Below are experts of layer 8 (counted from 0) of a mixture-of-experts language model. Rows are named up (a neuron's input weights, with its number) and show model dimensions 80-119. Each number is 200 + 40 x the weight over its row's rms, rounded and kept within 0 to 999.
Before each expert's rows: a language model's description of what the expert responds to. This comes from a sample of Wikipedia text that the model never trained on.

# expert 39
What it handles: Final digits of four-digit years after the leading 1 or 2, such as 2-014, 1-997, 2-021, plus words like census.
up0,186,258,170,213,198,205,199,247,167,218,147,157,193,222,105,179,171,242,196,179,199,160,180,250,146,256,197,184,227,215,263,165,188,128,225,154,208,146,211,148
up1,205,267,213,220,177,259,180,224,216,188,214,171,111,155,122,173,174,235,228,169,247,156,197,194,214,288,222,185,140,228,258,160,198,297,182,114,171,233,106,182
up2,232,223,202,230,171,216,157,151,170,219,260,128,264,184,223,205,158,188,206,288,167,178,130,159,180,215,160,193,203,202,219,166,195,136,237,231,268,125,221,229
up3,178,236,170,139,167,214,264,174,203,203,167,275,263,237,199,222,178,184,165,233,200,235,261,171,172,204,182,206,191,169,210,102,215,165,184,212,212,127,146,230
up4,198,220,195,209,218,279,156,192,202,156,212,261,187,225,202,157,267,177,242,176,189,115,201,153,224,168,187,197,174,236,195,212,150,264,189,209,204,181,166,183
up5,160,243,201,139,163,196,185,154,251,248,238,164,192,217,213,215,326,193,233,144,152,230,206,228,209,185,171,165,209,140,202,223,186,252,171,235,210,216,193,163
up6,203,236,229,259,105,300,199,149,197,247,193,195,138,150,166,213,214,206,178,226,201,197,238,175,215,132,188,211,181,207,170,233,206,210,287,169,205,147,251,220
up7,198,233,227,151,211,274,213,207,273,137,125,259,191,163,288,227,246,174,264,215,228,242,221,244,147,172,107,191,137,229,188,204,190,249,179,215,235,195,202,218
up8,168,201,146,170,235,203,224,221,270,202,171,208,232,155,153,206,202,242,151,163,201,227,127,187,145,195,236,119,223,210,179,211,252,185,191,176,140,118,172,124
up9,139,177,192,175,257,151,230,200,131,149,175,224,229,185,214,185,121,213,242,213,207,143,173,216,195,196,230,187,209,224,119,147,247,163,278,266,203,219,216,156
up10,102,121,225,273,221,223,208,220,145,197,175,189,189,150,237,296,177,290,230,169,235,294,188,236,190,179,202,193,196,246,198,184,163,237,194,136,152,203,210,180
up11,197,174,186,246,170,185,149,222,214,164,118,247,207,185,181,184,296,206,150,290,215,254,184,215,180,166,182,213,182,225,169,158,196,159,148,181,211,208,216,179
up12,299,220,222,224,240,207,133,211,215,235,263,266,190,202,185,275,145,274,232,214,224,178,215,234,239,176,190,250,185,192,221,131,192,171,209,129,171,216,245,188
up13,159,297,262,193,205,230,180,137,230,190,165,173,157,163,178,226,218,184,234,225,163,170,122,122,164,246,275,143,268,184,178,146,156,179,230,140,201,175,202,224
up14,203,182,227,185,211,247,169,260,222,232,192,206,163,215,291,229,139,153,195,244,143,149,182,190,162,267,253,131,213,150,249,108,201,191,223,261,252,165,146,271
up15,221,174,176,111,178,165,213,237,194,201,179,127,171,164,234,189,97,194,152,174,207,145,215,191,149,178,168,205,119,261,182,123,249,239,150,128,181,207,250,148
up16,195,146,174,181,211,279,273,170,280,201,257,156,277,193,140,224,155,236,149,167,249,223,255,182,156,195,156,179,159,190,144,207,203,256,193,200,204,180,199,176
up17,257,287,147,200,169,274,261,170,203,201,119,299,139,187,150,147,186,204,227,158,202,205,180,205,158,198,163,164,216,218,216,150,206,204,229,183,222,136,171,176
up18,149,203,250,171,343,206,208,303,172,195,195,266,271,168,161,199,195,240,258,225,202,190,215,171,177,160,246,164,199,213,159,162,189,152,280,191,203,205,219,217
up19,174,233,157,187,166,191,181,198,148,262,220,210,181,194,177,177,242,172,130,112,156,233,237,167,199,225,188,276,212,240,222,248,149,190,294,161,103,134,155,107
up20,163,248,213,261,193,295,187,205,200,201,191,134,184,223,188,218,193,261,203,216,136,209,157,165,191,228,200,196,240,212,244,237,162,160,214,135,266,247,200,169
up21,186,187,121,195,142,226,158,176,196,195,141,218,179,157,214,190,156,200,177,148,283,252,215,111,155,218,157,181,140,189,178,205,194,133,225,204,93,178,139,220
up22,224,209,229,206,188,184,170,239,156,257,210,186,223,258,111,242,196,211,117,175,189,195,209,129,133,251,224,252,210,216,301,169,249,170,208,217,279,240,188,192
up23,248,252,153,178,173,129,188,198,179,261,215,157,239,313,218,139,251,232,255,248,253,247,204,259,162,235,170,231,170,188,199,131,176,199,142,192,173,172,185,221
up24,209,196,191,203,208,225,195,168,169,225,172,140,196,238,315,192,163,212,121,105,204,186,122,173,217,174,140,166,324,285,310,257,155,157,239,171,186,139,215,212
up25,189,163,153,201,230,255,123,198,207,289,233,232,205,185,245,230,179,212,214,155,230,182,200,146,195,114,230,216,159,138,200,225,211,254,155,241,169,180,191,114
up26,162,163,235,209,213,165,224,157,240,222,235,262,205,176,113,227,199,210,251,185,192,137,212,103,151,181,239,196,227,199,231,237,180,266,213,245,178,232,149,223
up27,176,169,211,163,189,238,213,219,204,147,199,183,148,125,223,242,267,195,177,219,152,161,266,216,203,217,153,230,262,213,160,182,199,137,309,169,193,132,142,202
up28,229,208,225,215,185,164,220,171,170,223,162,231,273,184,242,296,143,200,215,170,236,190,185,157,152,174,218,220,170,246,192,133,205,236,225,223,149,207,139,203
up29,257,230,253,158,134,239,194,100,255,184,264,205,89,234,201,206,181,175,123,218,177,233,181,162,200,213,227,194,237,260,221,238,172,227,233,233,241,245,217,211
up30,210,221,201,229,181,141,172,178,234,259,180,229,250,253,168,247,174,211,101,201,149,189,200,109,231,289,258,232,219,151,211,225,237,164,129,161,246,250,104,179
up31,229,190,160,275,216,171,178,252,155,209,182,208,162,206,254,140,225,223,188,219,222,134,183,241,177,231,243,171,212,186,224,253,219,235,169,213,153,148,236,206
up32,206,297,162,160,189,235,202,123,264,290,190,198,180,65,176,217,243,244,213,212,245,203,176,230,260,280,180,211,235,178,202,165,183,221,191,212,202,213,116,204
up33,248,199,263,171,188,104,205,214,253,159,123,139,257,187,206,264,167,181,245,200,248,214,154,177,245,225,189,132,278,186,250,250,213,233,198,202,204,245,134,205
up34,214,218,235,226,182,180,242,172,213,195,214,205,270,210,185,184,184,231,125,244,140,219,221,208,171,222,201,146,199,208,150,234,293,196,248,251,187,210,209,139
up35,185,178,172,223,216,170,205,178,232,210,170,253,143,185,213,254,221,195,177,143,121,205,175,170,216,223,171,178,247,145,141,159,210,212,180,220,103,220,195,242
up36,210,228,258,151,104,210,157,162,245,250,246,120,201,159,148,231,200,188,273,154,204,237,176,205,178,221,218,215,162,176,164,222,132,211,200,165,221,212,263,179
up37,207,136,202,244,203,159,200,219,152,289,183,207,195,184,180,289,194,150,215,167,218,286,174,133,190,148,210,197,230,208,176,155,170,228,202,185,168,244,189,186
up38,209,218,214,176,249,177,151,234,229,85,227,115,188,258,155,215,184,276,235,171,162,139,202,219,263,192,226,189,218,247,179,239,221,193,182,166,197,225,216,171
up39,190,182,278,234,228,219,254,237,169,154,250,189,179,176,194,240,239,114,158,106,213,194,188,213,217,207,232,255,219,220,132,142,236,122,225,165,220,188,257,247
up40,183,251,202,231,130,167,223,170,236,224,208,224,160,173,205,203,225,193,145,184,273,216,146,254,215,197,258,258,269,303,192,210,212,147,168,177,130,216,163,151
up41,237,242,232,155,224,211,143,157,179,234,140,268,236,172,169,224,227,178,163,179,153,139,231,190,136,201,166,148,201,184,216,207,173,168,283,145,236,189,235,220
up42,224,248,211,183,150,232,200,215,256,200,171,225,164,132,222,183,215,237,152,181,218,228,144,174,127,192,235,165,169,139,191,102,167,203,170,195,263,236,316,210
up43,278,136,224,233,191,193,222,203,244,197,194,145,170,202,204,209,269,173,231,135,176,185,128,178,223,148,220,142,178,145,215,169,218,208,184,248,158,230,183,242
up44,147,138,189,165,203,163,210,193,151,194,244,205,155,195,209,192,198,175,259,177,186,229,217,110,162,210,232,181,258,232,220,188,199,185,279,185,195,196,216,188
up45,228,217,230,143,196,281,228,214,257,146,258,259,176,152,130,175,140,206,166,199,168,203,222,200,142,192,276,228,160,188,235,160,191,175,296,230,245,178,157,196
up46,189,300,166,248,173,163,180,161,122,163,235,256,209,168,89,226,138,168,197,266,235,234,191,177,147,155,146,213,254,260,217,210,207,247,211,168,132,220,140,107
up47,293,245,169,271,130,190,219,182,265,243,225,186,341,76,152,209,143,194,221,124,202,267,103,177,195,175,162,199,249,207,173,178,181,204,228,135,241,184,165,215
up48,153,184,191,207,221,184,202,213,237,153,126,155,156,201,255,93,188,179,228,215,190,122,209,201,199,286,156,244,172,216,174,109,176,203,226,264,265,216,217,180
up49,168,205,232,246,136,144,143,142,212,232,232,134,246,157,175,215,48,279,185,171,217,172,214,198,165,239,211,189,247,163,143,222,180,266,181,209,231,127,187,164
up50,176,213,236,181,241,265,231,160,223,219,158,250,209,200,233,190,222,232,206,188,208,96,63,248,278,244,168,175,134,175,222,140,156,243,270,203,183,152,174,217
up51,162,206,190,107,128,165,181,186,248,292,243,116,231,192,201,224,193,201,231,215,206,229,200,108,201,192,202,239,197,214,197,208,173,140,264,230,128,184,257,202
up52,173,193,159,223,232,183,194,146,254,170,172,224,209,187,164,200,186,225,205,210,213,197,209,236,177,188,257,158,231,115,222,208,306,173,143,261,152,289,189,204
up53,164,200,194,237,270,209,253,219,237,94,256,193,163,199,262,205,199,113,274,155,129,151,192,206,114,178,209,195,208,248,229,133,165,210,155,203,119,173,158,201
up54,219,197,173,190,156,305,153,115,134,255,267,147,149,125,238,207,174,274,185,158,189,100,177,141,136,179,251,170,216,201,217,108,178,193,235,191,200,171,214,174

# expert 30
What it handles: Common English first names and initials before a surname, such as John, James, Robert, William, J., mostly in biographies and credits.
up0,180,266,230,191,234,187,197,229,221,194,284,210,286,226,323,172,214,208,192,185,165,158,145,212,231,262,269,254,225,282,237,192,150,191,206,179,228,247,273,192
up1,234,242,268,213,252,205,200,183,200,221,164,153,167,181,210,153,271,273,167,164,210,169,233,191,185,234,191,195,220,150,333,222,135,184,233,227,183,212,269,87
up2,234,240,153,174,168,253,180,228,234,203,263,197,225,174,204,172,215,193,198,230,178,166,153,212,170,164,199,218,226,132,194,175,159,222,184,216,138,198,245,258
up3,228,181,141,150,154,187,71,227,204,238,102,141,239,159,256,182,137,201,152,215,220,172,208,220,247,135,194,171,202,216,172,156,249,145,173,184,201,192,209,159
up4,243,244,139,195,268,220,129,152,164,249,177,233,186,257,218,241,250,216,216,179,216,231,182,154,209,229,216,179,128,167,196,225,173,236,139,211,164,174,236,192
up5,231,276,152,209,211,203,175,167,257,204,244,217,125,180,213,280,200,226,261,225,232,181,174,164,132,218,204,161,202,105,91,180,227,184,214,166,200,179,170,211
up6,169,181,272,239,142,142,183,143,136,239,202,186,218,201,177,178,224,184,176,156,232,224,194,194,123,168,150,183,135,136,211,101,204,172,177,215,202,184,189,177
up7,222,205,206,275,169,176,235,124,126,232,239,136,208,248,184,178,179,221,197,179,231,186,194,126,217,186,164,170,131,301,190,202,245,184,230,219,168,219,179,199
up8,244,256,207,216,207,159,197,190,239,242,174,202,194,227,107,236,177,210,205,246,178,154,234,126,202,228,207,194,187,187,235,126,202,278,223,224,204,158,223,223
up9,217,191,196,141,255,176,156,171,196,140,227,196,219,215,134,239,153,221,223,280,167,204,176,149,147,193,165,199,235,145,243,164,162,175,141,237,211,166,316,244
up10,213,164,197,259,195,132,195,201,131,202,233,179,174,271,187,197,212,201,207,268,267,232,152,192,207,210,231,156,185,229,208,159,220,263,252,160,210,151,185,244
up11,210,179,166,123,127,204,121,242,195,177,176,207,261,204,136,226,177,235,214,233,234,154,106,213,160,263,259,175,193,244,232,209,152,226,192,103,155,256,179,196
up12,245,245,206,231,123,189,209,194,302,147,160,209,175,191,208,200,238,271,245,288,260,187,266,202,170,149,207,193,257,216,219,243,218,226,198,214,194,232,189,250
up13,221,188,202,198,202,227,94,90,252,193,235,277,98,238,169,231,220,222,213,227,189,170,179,148,209,168,165,199,123,243,171,206,185,230,112,231,241,163,221,204
up14,204,134,127,199,181,245,157,146,231,201,187,230,258,215,215,198,198,272,257,199,211,134,179,108,186,209,263,158,268,218,191,208,177,270,203,180,197,200,211,155
up15,176,144,244,259,224,131,220,208,198,211,264,171,280,201,149,197,271,180,217,204,217,190,184,213,181,159,224,233,141,192,179,208,146,252,172,230,206,236,251,198
up16,177,236,126,171,222,165,186,202,187,253,155,189,186,190,163,189,248,189,241,239,240,163,190,243,158,173,195,237,165,187,168,143,186,222,187,222,227,223,112,208
up17,245,166,140,257,190,168,149,160,222,189,238,202,222,169,230,216,182,260,230,201,194,171,165,185,195,203,247,213,192,260,220,174,230,191,242,183,218,182,264,239
up18,151,224,161,138,131,145,204,252,226,222,205,158,205,190,209,191,214,172,197,260,262,234,138,230,165,160,149,128,227,119,206,189,204,232,211,223,195,186,199,238
up19,219,231,184,223,224,227,164,175,186,220,202,213,226,166,221,227,83,207,220,205,195,176,169,156,184,183,203,214,235,175,194,169,239,220,212,301,169,178,157,224
up20,236,199,205,184,259,206,157,211,199,197,125,196,299,186,211,242,256,242,205,265,286,213,195,231,325,243,218,217,189,190,199,195,189,203,208,212,223,163,153,184
up21,276,166,192,216,170,161,211,204,198,229,137,126,182,246,242,205,192,198,215,217,226,177,204,171,264,149,246,84,182,174,235,223,224,157,211,212,171,190,195,165
up22,247,203,250,253,110,142,233,231,155,224,267,218,176,228,222,232,255,261,270,185,237,203,175,203,234,214,112,208,181,221,219,157,175,240,140,193,134,141,279,264
up23,208,212,164,185,208,206,225,198,229,251,172,155,260,184,208,225,231,211,246,233,207,252,237,200,219,219,160,224,200,190,164,232,150,199,80,161,165,235,103,238
up24,192,223,151,122,146,126,235,181,130,173,244,247,176,234,230,280,164,247,175,233,167,202,212,212,229,145,235,171,228,205,121,162,212,174,226,208,200,132,205,152
up25,231,153,203,185,153,182,237,224,238,225,196,229,237,191,169,172,234,182,259,217,147,231,179,175,195,195,220,159,214,144,171,227,87,138,194,199,227,246,174,243
up26,194,182,259,217,253,165,168,199,234,267,248,221,160,190,152,216,216,136,228,191,236,218,176,224,138,169,197,229,240,126,185,202,137,145,177,186,214,227,174,170
up27,186,231,197,195,142,205,217,116,166,163,201,130,278,189,120,274,182,226,148,174,156,164,213,264,198,234,165,214,124,98,167,195,217,237,141,167,192,213,159,215
up28,187,165,241,168,186,221,217,155,209,173,190,220,222,149,219,205,198,247,187,209,236,226,199,188,142,172,168,192,287,193,208,235,223,174,214,192,132,240,173,117
up29,226,231,213,198,239,200,250,167,273,213,187,245,200,227,122,120,181,238,186,195,162,227,253,219,246,241,197,172,212,193,187,224,179,209,172,242,95,202,243,153
up30,218,222,207,221,140,158,261,231,180,168,255,181,191,259,163,184,151,297,192,218,256,221,172,179,282,263,217,142,210,151,129,190,197,146,226,210,200,218,216,134
up31,253,213,209,235,204,208,234,231,179,240,132,216,143,159,251,279,162,182,229,137,190,199,136,214,181,75,213,173,214,126,178,138,187,193,252,201,187,171,218,191
up32,243,242,176,164,152,191,202,136,220,227,190,194,206,196,223,248,156,187,196,254,250,225,140,112,207,182,158,236,286,218,239,240,231,242,258,244,210,178,196,222
up33,193,167,295,200,146,176,166,249,249,249,271,220,210,277,163,213,224,244,202,213,231,196,142,181,175,164,167,153,202,203,229,152,254,194,208,242,224,174,161,232
up34,260,160,257,236,254,262,229,167,195,196,238,172,228,217,268,171,186,161,269,199,213,143,174,104,201,230,180,176,216,246,175,176,164,198,133,195,124,204,201,194
up35,252,209,269,246,315,144,161,153,181,235,215,217,184,150,222,176,210,232,158,239,236,173,204,140,225,243,154,146,162,189,239,205,193,154,241,172,217,213,239,291
up36,132,185,234,247,192,151,221,129,228,225,191,186,210,101,262,214,225,217,233,199,207,228,189,215,178,240,199,151,125,287,231,176,147,223,205,234,185,199,219,216
up37,112,160,190,201,279,245,140,232,221,209,226,165,247,253,201,183,151,176,163,215,236,138,211,195,130,172,211,205,203,227,191,121,113,208,216,179,174,216,211,217
up38,224,178,180,139,192,190,123,153,131,204,159,183,278,193,168,209,214,216,175,205,243,135,228,255,126,171,191,285,228,242,239,173,259,219,265,150,194,196,217,193
up39,222,213,171,138,178,163,143,218,174,230,223,181,262,184,166,229,280,206,212,186,243,212,187,176,188,257,199,188,180,256,178,218,221,177,142,252,195,295,263,219
up40,114,248,131,217,219,224,192,272,194,209,194,236,144,171,153,163,235,253,246,286,301,173,225,256,230,231,165,265,234,225,184,224,183,246,311,230,173,190,110,169
up41,184,185,162,192,152,150,159,205,179,200,192,218,206,251,185,236,188,166,158,213,251,229,218,194,198,226,142,166,187,215,177,140,137,124,182,238,185,223,270,112
up42,187,131,193,281,242,213,199,77,187,192,163,182,140,208,269,227,203,211,125,215,182,208,169,207,224,185,224,202,248,203,232,211,104,264,179,208,190,171,268,249
up43,170,174,189,92,237,220,196,213,238,219,138,220,177,214,100,238,165,198,180,193,194,193,295,261,209,178,166,188,248,216,264,147,242,195,223,230,295,195,200,184
up44,168,174,172,197,184,215,181,177,220,185,273,269,151,176,167,210,193,180,179,193,264,163,185,182,231,173,215,208,177,236,119,128,189,174,203,178,171,269,136,225
up45,177,172,193,181,190,180,226,152,224,234,237,228,167,224,146,143,227,134,199,170,226,170,203,190,201,196,227,153,216,200,148,205,160,242,178,203,184,143,206,179
up46,163,230,240,238,185,185,173,199,228,179,176,185,281,245,187,192,304,297,200,258,189,215,310,199,219,132,184,187,232,204,196,178,212,124,228,189,153,217,154,230
up47,236,180,167,173,177,231,207,196,176,226,188,153,237,223,215,243,216,224,124,129,257,230,231,153,188,207,211,221,201,261,113,173,252,171,223,186,177,206,232,225
up48,225,192,175,190,178,144,185,242,202,250,191,165,207,166,275,187,195,240,211,243,242,241,237,200,195,231,209,223,250,189,158,217,185,213,142,243,204,184,130,233
up49,236,173,205,283,204,223,149,251,238,225,251,166,155,305,177,218,182,165,191,210,210,216,259,146,303,146,234,162,140,160,197,203,175,183,190,200,229,253,181,275
up50,167,193,264,250,240,183,179,216,234,165,198,201,147,182,260,181,180,135,247,220,239,187,272,121,243,244,204,168,246,166,152,176,214,220,185,123,141,185,170,205
up51,205,188,233,206,204,216,205,200,259,215,267,206,134,182,209,138,231,171,209,202,195,150,242,194,209,231,129,234,173,135,208,171,148,222,185,265,233,213,127,177
up52,289,227,162,237,206,121,172,161,232,229,233,247,199,289,134,220,212,182,154,150,234,161,213,156,174,185,175,249,217,187,253,189,172,192,230,171,241,221,214,196
up53,168,179,221,231,116,165,137,153,200,240,175,241,175,228,158,196,185,255,230,164,145,185,177,197,213,207,210,168,130,239,158,161,187,197,248,203,175,225,251,175
up54,125,166,241,172,182,227,146,119,181,141,263,218,165,155,205,159,190,101,251,201,171,123,171,230,209,276,231,222,185,183,248,233,188,262,205,171,203,187,225,190

# expert 37
What it handles: Generic nouns for places, transport, organisations and fields, often in headings or compounds, such as station, film, company, railway, ship, education.
up0,185,205,175,238,187,215,194,137,303,204,225,150,200,198,145,229,207,237,134,103,247,187,159,221,151,224,246,273,213,160,260,165,222,183,196,102,235,242,198,171
up1,122,256,266,178,237,277,196,181,172,203,266,170,214,191,193,147,222,230,204,109,208,126,170,242,244,196,181,212,231,244,201,162,167,178,217,245,227,222,136,176
up2,205,199,238,249,161,165,208,178,198,161,156,201,146,205,232,156,196,214,254,129,207,222,161,184,197,249,236,144,121,261,146,197,194,201,278,248,228,209,269,241
up3,161,265,162,184,290,218,135,199,205,154,238,187,144,241,166,240,223,153,170,166,181,155,261,109,222,193,210,154,170,230,226,178,292,218,203,241,201,239,216,178
up4,180,137,226,196,213,239,166,203,229,203,258,226,214,231,153,221,149,217,154,119,165,171,221,166,215,206,212,252,169,184,244,147,212,135,171,196,181,208,127,183
up5,254,204,215,229,219,217,222,216,186,136,218,188,216,212,150,178,186,267,228,158,228,179,195,169,159,181,184,164,136,191,230,199,184,163,86,279,186,237,193,249
up6,215,190,217,111,215,211,178,296,172,158,245,167,272,210,228,199,226,195,224,266,167,162,267,227,122,176,142,165,224,254,329,156,214,177,157,204,239,277,112,202
up7,177,196,236,142,149,228,193,150,206,243,216,192,211,125,235,282,260,174,242,162,184,238,102,147,253,232,138,219,244,144,227,184,189,259,168,244,161,248,150,215
up8,217,178,191,200,206,264,202,148,197,147,174,163,174,111,245,191,212,225,153,159,160,197,216,221,151,194,273,118,140,204,214,133,203,273,192,190,259,233,167,236
up9,210,108,167,247,222,219,208,212,191,253,243,189,198,201,216,259,218,229,169,154,221,229,193,207,187,236,229,257,263,290,197,200,201,134,179,104,174,292,153,171
up10,227,113,156,202,251,221,158,214,187,194,153,201,244,182,152,236,242,197,220,136,184,221,173,208,141,183,198,239,111,204,154,236,167,199,259,163,182,207,156,192
up11,151,206,212,197,197,199,214,257,225,160,185,172,217,194,214,241,281,212,187,216,150,240,189,180,180,219,195,179,154,150,257,247,182,269,212,193,222,176,220,81
up12,154,236,151,192,186,170,173,196,204,211,171,184,201,196,101,191,194,159,245,158,189,207,261,195,259,206,200,132,246,218,186,246,165,187,276,190,168,208,229,126
up13,153,195,212,195,168,173,142,195,204,167,258,201,211,183,181,199,150,302,138,160,252,247,167,248,212,241,253,231,232,196,138,132,203,166,229,200,131,175,175,195
up14,238,172,153,197,225,140,273,171,177,179,217,179,196,207,194,204,177,268,157,235,177,198,200,146,182,164,228,134,181,228,175,98,206,232,149,139,171,195,228,161
up15,202,199,243,185,145,241,179,202,293,232,207,228,186,221,253,261,213,192,259,157,151,180,171,208,254,144,171,207,176,188,226,214,110,228,146,242,146,215,195,215
up16,220,238,192,206,159,217,182,144,205,193,213,185,243,240,192,175,163,155,160,141,267,152,147,201,182,261,218,147,214,250,214,174,221,129,203,197,228,206,213,216
up17,141,191,214,200,158,189,111,195,205,192,240,121,236,174,200,165,228,227,156,188,126,113,217,203,226,239,259,209,250,175,105,146,269,169,191,205,145,205,218,197
up18,158,275,169,246,146,221,154,222,281,131,232,161,214,256,239,201,105,234,186,229,204,187,161,178,188,187,217,164,208,199,199,164,201,241,261,185,211,202,223,177
up19,166,157,162,191,225,220,149,204,175,173,180,186,181,178,216,247,234,173,185,192,195,206,212,205,200,267,212,230,265,179,158,261,209,157,214,154,211,173,227,148
up20,191,214,190,116,171,206,254,191,160,168,216,182,231,204,241,182,208,180,196,186,238,138,179,210,214,255,200,212,171,177,195,250,239,222,214,131,170,135,192,306
up21,203,169,271,188,219,258,209,173,234,187,186,170,179,156,157,144,162,126,145,253,211,273,164,246,144,243,191,222,152,153,235,179,208,215,252,239,302,169,257,229
up22,163,111,316,235,175,314,186,228,208,223,204,165,199,180,272,297,173,221,253,100,208,169,182,241,236,191,244,201,178,210,179,159,198,243,164,153,169,172,189,283
up23,189,249,236,175,133,197,111,186,101,186,273,209,233,185,202,163,191,209,226,169,191,195,180,180,227,210,281,192,309,299,212,157,260,230,118,191,166,228,253,187
up24,198,193,236,172,216,237,204,201,119,267,208,156,212,199,158,175,248,201,244,212,121,101,185,158,197,242,154,228,205,274,250,148,208,149,157,257,212,257,180,217
up25,220,164,148,142,200,217,240,125,186,264,196,222,119,208,215,262,262,261,200,161,203,195,131,149,182,277,207,227,279,141,208,133,197,171,316,235,205,219,168,217
up26,223,241,150,303,207,197,232,193,221,175,154,205,151,218,115,213,145,206,155,130,201,205,216,208,205,307,231,202,198,257,171,210,157,157,166,207,219,132,316,208
up27,125,144,222,205,164,180,143,272,158,278,234,189,169,262,133,265,221,178,212,133,181,208,148,166,193,277,273,190,234,246,158,191,202,188,203,203,251,259,123,206
up28,181,178,255,224,257,226,199,176,158,168,232,182,133,198,198,163,171,254,165,139,118,215,220,186,244,164,223,144,233,203,176,185,287,214,175,258,206,174,174,196
up29,143,196,213,234,238,213,141,191,160,233,197,124,231,190,143,183,197,255,166,219,227,208,153,176,231,231,235,230,153,197,187,181,235,174,200,174,184,151,223,202
up30,228,217,220,198,122,160,200,204,221,209,261,214,153,175,224,206,223,235,182,206,286,230,212,215,198,238,212,203,224,237,170,192,162,149,156,219,164,153,175,193
up31,185,184,256,233,139,167,164,150,201,258,195,154,225,214,148,111,210,193,187,214,243,259,234,287,218,203,228,164,188,232,148,194,258,198,173,229,172,177,190,212
up32,219,183,197,246,140,246,122,252,209,151,131,221,168,234,136,198,162,191,206,167,271,232,149,185,258,206,210,170,228,134,191,179,217,275,215,199,192,235,152,226
up33,242,227,267,223,280,191,166,194,294,219,173,184,209,177,179,195,230,232,255,171,238,213,208,189,180,193,149,273,247,204,293,117,241,203,186,231,138,198,233,256
up34,206,217,159,198,213,204,234,201,211,174,237,155,182,140,85,179,166,217,181,232,223,239,197,167,107,206,208,284,255,241,175,199,193,207,158,133,226,207,220,190
up35,171,193,191,198,220,211,157,166,176,154,135,290,109,96,216,161,270,245,143,144,175,210,243,149,144,140,209,232,234,231,165,188,223,206,217,225,252,204,170,227
up36,280,183,297,210,173,214,82,234,165,259,204,219,211,158,208,206,218,303,116,178,209,228,220,171,202,153,212,184,203,207,206,214,139,192,110,156,148,164,169,157
up37,189,235,150,153,199,197,182,168,169,218,179,157,217,217,221,202,178,207,134,143,226,160,203,173,245,254,160,181,131,193,214,222,216,140,176,208,183,111,186,200
up38,215,161,203,208,214,187,107,246,254,207,246,172,243,138,181,188,210,178,185,200,145,66,199,219,163,232,182,227,196,236,167,175,167,185,260,169,237,203,247,235
up39,206,193,182,196,202,147,171,190,234,178,95,188,230,244,228,200,218,145,227,190,179,178,181,162,168,200,242,233,273,208,167,229,202,161,241,173,208,262,165,197
up40,201,279,231,166,163,143,215,250,144,314,183,197,242,264,272,162,186,202,152,184,177,209,119,209,154,257,169,223,154,207,271,155,225,178,209,218,227,239,200,178
up41,211,189,226,185,235,190,179,182,222,204,193,164,139,178,199,269,207,235,172,136,251,169,202,130,257,161,212,116,220,206,214,200,222,190,185,234,146,221,174,196
up42,171,207,209,160,211,266,205,208,186,195,306,198,135,247,182,216,211,176,180,157,230,234,207,184,199,238,192,300,228,163,220,163,232,187,154,265,257,195,195,97
up43,147,211,207,203,215,192,146,236,174,195,188,222,241,170,164,265,131,228,207,237,171,209,205,158,249,167,154,193,314,259,263,112,223,186,201,129,229,257,184,170
up44,203,235,213,228,199,217,224,232,192,225,148,215,175,163,116,170,202,235,209,193,238,209,177,167,180,264,211,160,197,150,88,154,222,143,286,169,195,201,138,143
up45,136,226,226,230,198,225,181,146,236,285,213,256,149,192,175,177,184,164,128,183,170,180,153,235,212,287,190,208,198,225,137,190,182,129,168,154,251,204,213,161
up46,246,183,218,164,154,181,250,239,239,171,212,119,263,159,156,200,188,250,185,131,204,197,161,131,180,185,231,206,109,203,255,169,129,217,253,242,245,213,158,193
up47,99,188,215,239,110,152,184,227,182,231,214,184,156,204,258,188,232,145,221,192,249,165,185,276,256,211,282,191,176,250,186,177,244,167,216,178,139,222,178,178
up48,198,249,207,208,131,253,218,142,169,206,184,209,139,144,234,151,225,249,202,159,171,141,204,182,184,182,191,221,167,186,234,139,239,187,234,219,165,197,201,256
up49,245,89,187,183,249,157,146,199,259,222,162,202,121,197,186,211,265,259,201,167,254,211,159,213,220,200,177,148,215,236,242,190,329,232,165,196,249,140,252,219
up50,178,253,220,189,193,136,142,176,238,205,113,217,222,212,174,181,156,200,153,156,118,180,173,208,175,251,195,145,147,177,212,158,214,232,194,111,157,212,246,247
up51,127,219,144,202,188,149,238,252,215,227,163,200,226,180,106,198,120,170,181,201,175,179,183,174,224,207,156,235,185,265,183,175,192,209,210,196,133,228,204,215
up52,234,214,216,238,178,182,190,228,161,261,271,257,170,164,240,207,318,212,148,206,217,185,258,193,191,214,214,192,231,106,214,248,218,174,134,195,180,209,173,177
up53,184,255,266,216,185,214,147,182,308,129,244,219,224,164,167,144,157,151,245,185,256,215,146,204,210,239,261,266,185,201,233,165,224,206,241,216,212,237,171,230
up54,215,167,267,189,209,197,209,155,179,281,171,225,191,265,163,278,277,267,203,196,138,242,183,212,232,220,216,137,271,272,223,185,161,175,199,218,220,124,229,279